{
  "num_hidden_layers": 13,
  "hidden_size": 768,
  "d_expert": 96,
  "d_shared_expert": 576,
  "moe_layers": [2, 4, 6, 8, 10, 12],
  "routed_scale": 2.45,
  "balance_loss": 0.00028,
  "balance_bias": true,
  "norm": "rmsnorm",
  "norm_eps": 1e-05,
  "tie_word_embeddings": false,
  "learning_rate": 0.0109,
  "beta1": 0.95,
  "max_seq_len": 2048,
  "dataset": "wikipedia_en"
}
Below are experts of layer 8 (counted from 0) of a mixture-of-experts language model. Rows are named router (the router's row for the expert), gate (a neuron's input weights, with its number), up (a neuron's input weights, with its number) and show model dimensions 480-575. Each number is 50 + 15 x the weight over its row's rms, rounded and kept within 0 to 99.
After each expert's rows: "gets" lists some tokens that make up at least twice as much of what it gets as of all text. This comes from a sample of Wikipedia text that the model never trained on. Tokens count by the router's weight.

# expert 36
router:50 75 30 48 57 41 56 49 65 40 49 70 37 61 27 30 71 57 55 60 67 14 63 53 54 54 24 39 50 66 47 56 55 27 55 58 66 33 61 58 69 36 30 66 40 53 63 57 48 64 40 84 69 37 32 54 25 34 44 64 54 63 81 63 66 67 61 37 41 48 43 57 20 43 54 29 53 79 35 23 68 38 53 51 32 40 40 38 53 64 52 59 21 58 69 23
gate0:91 46 36 64 52 57 35 61 67 55 39 73 68 69 35 24 47 55 71 11 65 32 60 56 62 35 55 37 46 64 32 59 79 48 49 37 63 90 46 42 58 50 17 53 52 49 44 54 33 55 60 60 79 53 41 15 54 39 23 40 54 51 48 56 38 50 55 53 44 64 39 45 23 49 32 51 55 45 56 35 30 66 28 55 52 30 42 71 63 56 65 90 49 41 58 43
up0:89 57 47 44 62 49 25 55 53 85 51 45 77 66 38 28 42 67 78 26 54 18 66 67 56 31 48 51 60 58 43 59 73 65 48 23 65 77 37 36 65 54 38 43 40 40 60 59 42 47 76 51 63 33 32 27 62 29 32 38 50 57 47 73 42 48 60 53 25 55 56 35 34 50 24 44 60 49 59 32 16 78 43 52 35 58 31 72 52 60 60 68 40 56 63 51
gets: "| ", "was ", ", ", "; ", "is ", "were "

# expert 61
router:64 49 41 49 63 54 46 51 50 21 38 49 55 59 44 35 56 58 36 63 34 29 52 48 71 49 34 66 54 52 75 59 42 07 74 48 41 51 35 61 65 36 43 55 83 46 47 70 49 65 52 61 65 30 34 56 53 50 62 69 59 44 50 64 64 46 29 57 48 32 50 53 38 74 42 77 52 50 41 55 50 41 31 72 58 28 54 62 65 58 51 40 55 62 70 31
gate0:82 48 44 66 43 53 36 47 28 16 35 57 18 67 67 58 40 35 66 69 65 45 26 43 76 42 35 49 20 48 33 72 34 70 33 29 43 53 36 63 65 73 59 52 38 51 31 63 62 47 66 61 49 67 69 51 37 62 53 82 49 58 33 68 64 52 53 33 36 52 56 36 61 55 30 43 48 39 37 55 60 66 51 50 47 30 69 43 54 42 51 30 49 55 41 48
up0:40 46 60 30 51 44 71 57 42 53 32 66 43 65 23 41 76 60 56 65 68 91 42 51 32 40 75 46 58 42 66 52 42 51 48 71 26 36 28 53 36 37 39 44 65 39 34 57 34 62 48 57 52 57 64 31 72 40 49 48 35 47 53 51 46 69 48 41 88 37 39 15 43 40 50 66 40 50 57 47 50 47 54 50 44 55 57 60 50 66 45 68 51 37 72 44
gets: ". ", "\n\n", "==", "and ", "== ", "but "

# expert 7
router:48 77 55 37 69 30 52 51 29 25 32 72 57 47 33 12 74 45 63 66 31 49 38 60 57 12 62 56 20 37 45 48 53 53 56 53 54 28 44 47 58 20 36 56 52 58 30 91 43 59 35 51 69 51 18 44 45 40 54 68 37 46 66 72 59 48 49 56 62 25 40 39 43 69 42 66 40 57 35 29 50 11 41 69 54 37 25 50 74 40 64 30 54 30 80 34
gate0:47 54 64 45 59 32 48 47 32 28 59 38 49 48 42 38 56 88 70 37 34 42 17 44 62 62 26 59 43 29 30 38 84 59 37 68 46 34 59 58 60 48 41 63 44 32 37 28 48 54 20 39 56 53 39 35 32 55 43 68 45 53 37 46 64 46 72 65 57 50 59 49 60 70 51 47 24 60 63 50 48 46 45 59 24 49 45 34 51 35 75 46 71 30 57 44
up0:61 60 57 48 66 49 61 20 61 59 57 71 47 54 36 48 22 83 63 36 45 60 46 34 60 40 69 46 37 43 33 61 75 65 53 73 47 57 61 76 45 37 37 29 78 53 42 48 50 51 53 52 47 74 45 57 59 52 50 59 44 43 44 63 45 56 51 53 43 54 63 40 53 61 53 69 66 34 61 56 67 48 59 56 25 36 61 47 39 66 56 61 60 18 50 28
gets: "| ", " ", "==", "|", ": ", "== "

# expert 18
router:77 61 44 47 49 50 68 50 46 37 35 56 43 57 61 63 28 39 35 51 61 46 55 57 39 29 40 36 39 69 22 62 56 52 60 66 55 82 28 59 47 36 60 25 40 43 48 87 46 56 26 65 43 53 51 26 30 53 68 87 74 47 55 66 74 56 44 64 51 50 29 58 12 56 46 63 45 52 35 26 70 26 67 56 53 16 60 35 70 61 64 41 63 30 38 34
gate0:61 40 44 52 56 34 54 80 45 63 24 59 47 43 48 48 29 51 47 47 41 44 65 71 40 52 29 50 13 24 51 50 40 53 73 53 54 29 47 62 52 51 85 44 73 52 89 62 64 63 55 48 51 88 33 44 55 63 41 85 32 27 47 45 55 70 47 46 73 47 57 35 49 49 42 45 50 44 25 39 75 37 47 44 40 21 51 32 65 00 41 63 43 67 53 54
up0:58 56 33 68 47 55 64 24 63 73 48 67 45 53 73 59 73 56 83 47 47 43 47 42 54 44 62 69 36 54 52 36 29 67 44 54 19 56 63 49 46 47 63 45 25 89 49 57 41 61 56 46 37 51 59 53 54 66 61 48 58 48 56 69 23 51 59 49 29 73 33 59 47 62 49 35 36 82 48 62 62 64 55 78 24 54 57 44 41 65 68 52 62 38 33 45
gets: "and ", "at ", "on ", "to ", "from ", ": "

# expert 38
router:40 70 37 53 70 51 48 56 61 67 42 24 54 70 41 62 61 67 69 70 72 42 64 62 32 47 22 42 30 36 67 43 44 55 70 21 56 52 44 62 56 44 35 56 40 57 47 43 48 44 39 53 55 49 39 64 76 65 51 73 38 52 52 43 38 54 46 39 56 55 33 69 61 43 26 62 30 78 54 41 59 66 57 35 59 41 66 28 54 81 95 35 69 84 45 53
gate0:14 43 69 73 58 53 17 70 41 73 73 24 58 46 63 44 53 43 56 18 50 43 43 37 54 25 31 52 45 61 58 54 66 62 77 31 70 45 68 66 42 41 17 41 55 76 63 64 51 43 21 39 42 61 32 69 53 35 67 25 40 69 61 51 41 73 34 33 37 48 54 72 46 35 67 29 59 56 50 30 60 55 36 35 39 26 31 41 68 42 53 37 59 12 59 55
up0:37 59 76 66 23 34 52 42 48 34 53 42 41 42 79 40 40 44 07 28 40 52 39 68 49 67 42 27 44 59 50 36 55 63 47 53 80 44 49 44 39 34 30 59 57 35 44 41 44 49 46 35 43 40 45 35 52 44 49 65 37 10 37 65 65 74 51 36 70 67 57 61 48 46 41 48 46 50 16 80 45 45 29 55 47 23 31 70 22 66 68 50 60 80 63 33
gets: ". ", "the ", "\n\n", ".", "). ", "\". "

# expert 35
router:63 30 26 85 44 54 91 56 80 59 64 52 32 65 34 13 18 70 27 42 63 49 61 47 37 30 46 66 33 30 22 54 55 54 65 22 55 42 40 49 59 36 48 58 33 52 48 51 53 57 49 49 43 45 63 28 47 53 60 65 39 50 47 50 36 44 38 51 47 66 54 80 42 39 21 76 39 56 68 49 85 34 41 56 37 49 42 40 58 65 61 42 43 36 65 50
gate0:21 40 57 53 45 75 56 07 63 54 38 43 68 58 86 42 45 36 45 71 80 29 13 46 42 56 59 25 37 18 48 36 39 32 62 59 76 54 29 70 59 43 60 64 45 59 59 77 39 64 56 46 35 52 41 68 57 59 49 52 49 43 29 63 47 46 33 39 46 68 51 49 39 50 65 64 66 47 42 51 55 54 57 51 45 71 58 87 41 73 58 32 56 42 45 57
up0:48 31 28 51 41 66 57 34 40 81 86 40 52 44 34 64 62 85 28 61 46 53 34 47 52 52 46 22 38 81 34 74 55 49 44 62 41 47 64 40 12 33 37 49 61 34 56 54 44 48 56 40 41 40 67 46 49 25 43 69 31 58 41 41 56 32 50 39 33 60 49 42 65 45 38 57 41 51 41 56 42 38 47 26 45 48 43 39 26 17 48 53 54 46 66 53
gets: "the ", "The ", "\n", "of ", "that ", "for "

# expert 0
router:53 33 30 56 67 31 63 62 64 56 44 36 60 45 15 19 71 73 36 81 74 58 84 79 59 47 38 45 31 57 50 50 53 22 67 34 61 38 53 46 54 29 39 42 21 38 66 43 55 57 24 65 57 42 52 49 85 80 45 60 31 50 54 72 69 63 40 64 60 60 32 72 32 66 44 51 50 63 47 54 65 25 47 27 68 38 57 54 80 65 69 67 56 63 46 62
gate0:81 26 54 52 67 39 51 58 61 39 70 87 58 47 14 33 50 41 36 48 52 40 44 66 57 45 35 63 32 71 78 47 49 58 43 36 53 24 44 44 48 53 57 46 40 24 33 52 29 40 42 55 41 32 78 45 59 36 39 61 57 56 53 50 49 82 31 55 59 47 40 32 35 42 38 46 56 62 25 07 38 41 67 74 35 61 41 72 43 56 54 87 36 40 53 45
up0:72 55 59 56 55 12 59 36 55 46 68 71 12 31 26 38 52 39 57 75 53 53 51 57 35 68 40 54 51 65 58 40 49 57 38 37 82 36 18 81 41 60 58 58 14 55 39 61 32 23 36 64 53 41 87 33 40 66 40 65 45 44 57 55 55 56 19 83 15 52 29 42 49 36 50 46 40 76 44 40 54 56 73 61 47 63 49 59 59 44 54 57 54 48 80 43
gets: ". ", "- ", "\n\n", "\"", "that ", "He "

# expert 15
router:47 36 49 63 36 56 76 72 66 24 35 60 51 71 33 39 64 54 31 46 52 38 55 40 36 45 21 29 65 37 19 47 79 16 47 44 47 52 25 66 70 50 27 48 63 56 50 33 69 47 47 65 31 32 25 26 78 39 70 67 25 39 50 63 54 90 52 64 33 69 52 44 42 58 43 39 40 51 50 31 55 52 41 50 32 52 49 60 82 47 75 31 52 74 59 44
gate0:59 51 56 51 35 45 73 57 44 38 39 49 55 34 26 30 76 72 54 49 67 25 66 35 28 40 32 56 35 42 36 49 63 44 64 22 45 47 60 54 44 43 47 47 60 56 49 38 48 31 59 54 58 36 27 63 51 47 43 48 39 47 36 48 55 70 35 67 43 23 56 60 51 59 27 54 54 39 49 58 79 83 44 40 48 42 52 39 53 55 55 50 57 55 49 26
up0:73 28 40 49 56 59 62 64 54 43 46 37 67 34 41 53 44 53 61 16 64 38 51 51 50 17 48 56 45 25 50 69 53 65 15 47 45 50 17 62 36 53 34 39 45 70 42 27 46 45 32 58 36 49 73 45 33 48 29 26 75 41 33 53 71 65 34 45 64 43 33 39 50 59 23 52 68 48 38 43 75 83 60 38 41 30 57 76 55 49 46 79 35 58 56 37
gets: "a ", ". ", "of ", "\n\n", "an ", "are "

# expert 63
router:86 39 40 61 69 72 79 61 74 52 58 45 49 63 37 30 60 53 78 48 57 21 64 52 07 45 62 35 67 47 50 30 44 25 22 32 68 38 58 59 65 46 54 64 59 56 70 62 53 55 41 63 47 71 67 42 66 23 56 33 60 68 42 69 53 65 36 49 63 40 40 69 60 38 29 48 38 57 52 53 33 60 17 55 44 32 67 60 94 65 40 66 39 74 37 69
gate0:65 36 47 71 29 26 72 71 54 53 73 62 68 46 75 34 36 58 50 46 71 35 46 65 35 48 58 45 56 55 33 37 51 40 70 76 29 46 67 53 39 36 57 50 20 53 54 30 56 40 61 82 47 80 51 77 56 48 00 44 62 55 41 60 52 32 58 57 59 48 61 44 71 40 47 26 67 40 51 26 81 55 58 38 22 34 62 62 40 47 53 54 77 49 71 34
up0:59 40 27 68 21 75 64 65 22 49 56 35 50 05 59 20 22 31 60 53 26 35 63 20 44 70 51 31 45 44 59 56 65 35 64 44 48 68 33 71 26 58 63 69 44 65 48 46 25 33 56 52 60 32 74 54 50 25 39 41 26 42 52 53 83 66 74 75 27 34 43 46 48 36 31 40 49 47 47 41 54 24 29 56 65 80 38 56 33 64 66 56 54 54 60 46
gets: "(", ": ", "\"", "-", "– ", "/"

# expert 39
router:32 35 58 40 70 43 54 54 50 41 58 51 42 53 34 07 38 95 45 69 66 65 39 46 71 40 58 58 65 52 62 42 51 00 67 19 45 40 37 69 69 46 65 49 39 68 41 59 28 51 63 50 72 60 38 50 70 34 36 63 19 58 30 59 72 55 35 70 50 61 48 44 05 55 48 78 47 46 75 56 44 61 58 41 29 42 66 47 49 52 62 57 41 63 80 54
gate0:72 60 56 64 51 60 64 51 42 55 42 76 57 33 37 56 65 39 49 44 33 44 26 20 81 50 28 34 46 61 42 62 30 71 48 35 60 52 50 23 65 50 23 20 60 57 43 80 31 93 49 59 78 52 18 60 47 46 60 72 33 70 50 50 59 35 37 53 46 44 59 52 63 54 43 12 19 53 37 35 31 39 50 53 69 27 20 56 57 44 67 40 54 45 46 58
up0:49 58 41 57 65 59 42 67 58 16 65 32 41 75 51 73 13 55 73 70 70 76 52 36 51 35 37 37 58 20 36 37 43 30 57 74 58 37 29 44 35 36 51 76 68 41 46 45 47 47 27 61 37 07 70 38 20 44 56 48 32 25 61 79 46 47 57 47 30 28 34 51 54 37 67 53 76 46 63 57 83 51 48 29 47 79 61 50 49 64 31 42 55 46 46 43
gets: ". ", "\n\n", "The ", "| ", "the ", "-"

# expert 50
router:75 46 21 78 65 53 37 56 56 52 34 69 45 47 58 47 74 53 46 65 65 26 72 51 41 42 26 35 52 39 56 34 53 43 92 48 59 51 51 55 47 44 22 32 73 65 51 67 48 51 10 42 57 51 45 00 30 27 64 74 48 44 60 74 67 47 60 56 24 63 34 65 70 53 32 49 73 68 35 33 65 14 33 40 66 39 48 44 45 58 39 38 85 47 64 39
gate0:49 43 48 59 43 62 35 33 66 27 69 47 62 52 55 44 71 46 95 76 57 76 74 66 67 40 25 41 26 65 50 70 52 82 81 54 45 66 28 54 31 34 23 26 39 48 48 50 45 76 59 67 32 54 50 32 40 41 46 47 66 60 27 60 61 46 62 49 57 52 62 61 49 52 51 39 39 57 66 38 46 35 56 69 74 29 46 86 61 53 44 49 74 45 75 31
up0:30 42 48 47 47 08 41 30 48 49 51 34 42 38 44 36 49 43 54 48 33 49 59 37 52 39 55 60 29 46 46 63 54 62 86 75 69 66 33 56 49 64 38 38 44 29 31 38 50 63 32 79 72 67 45 63 58 69 39 49 60 53 41 45 51 76 52 65 72 56 28 49 43 47 61 58 66 57 50 33 67 18 48 68 42 41 58 54 83 54 47 51 63 64 53 81
gets: "| ", ", ", "and ", "- ", ": ", "by "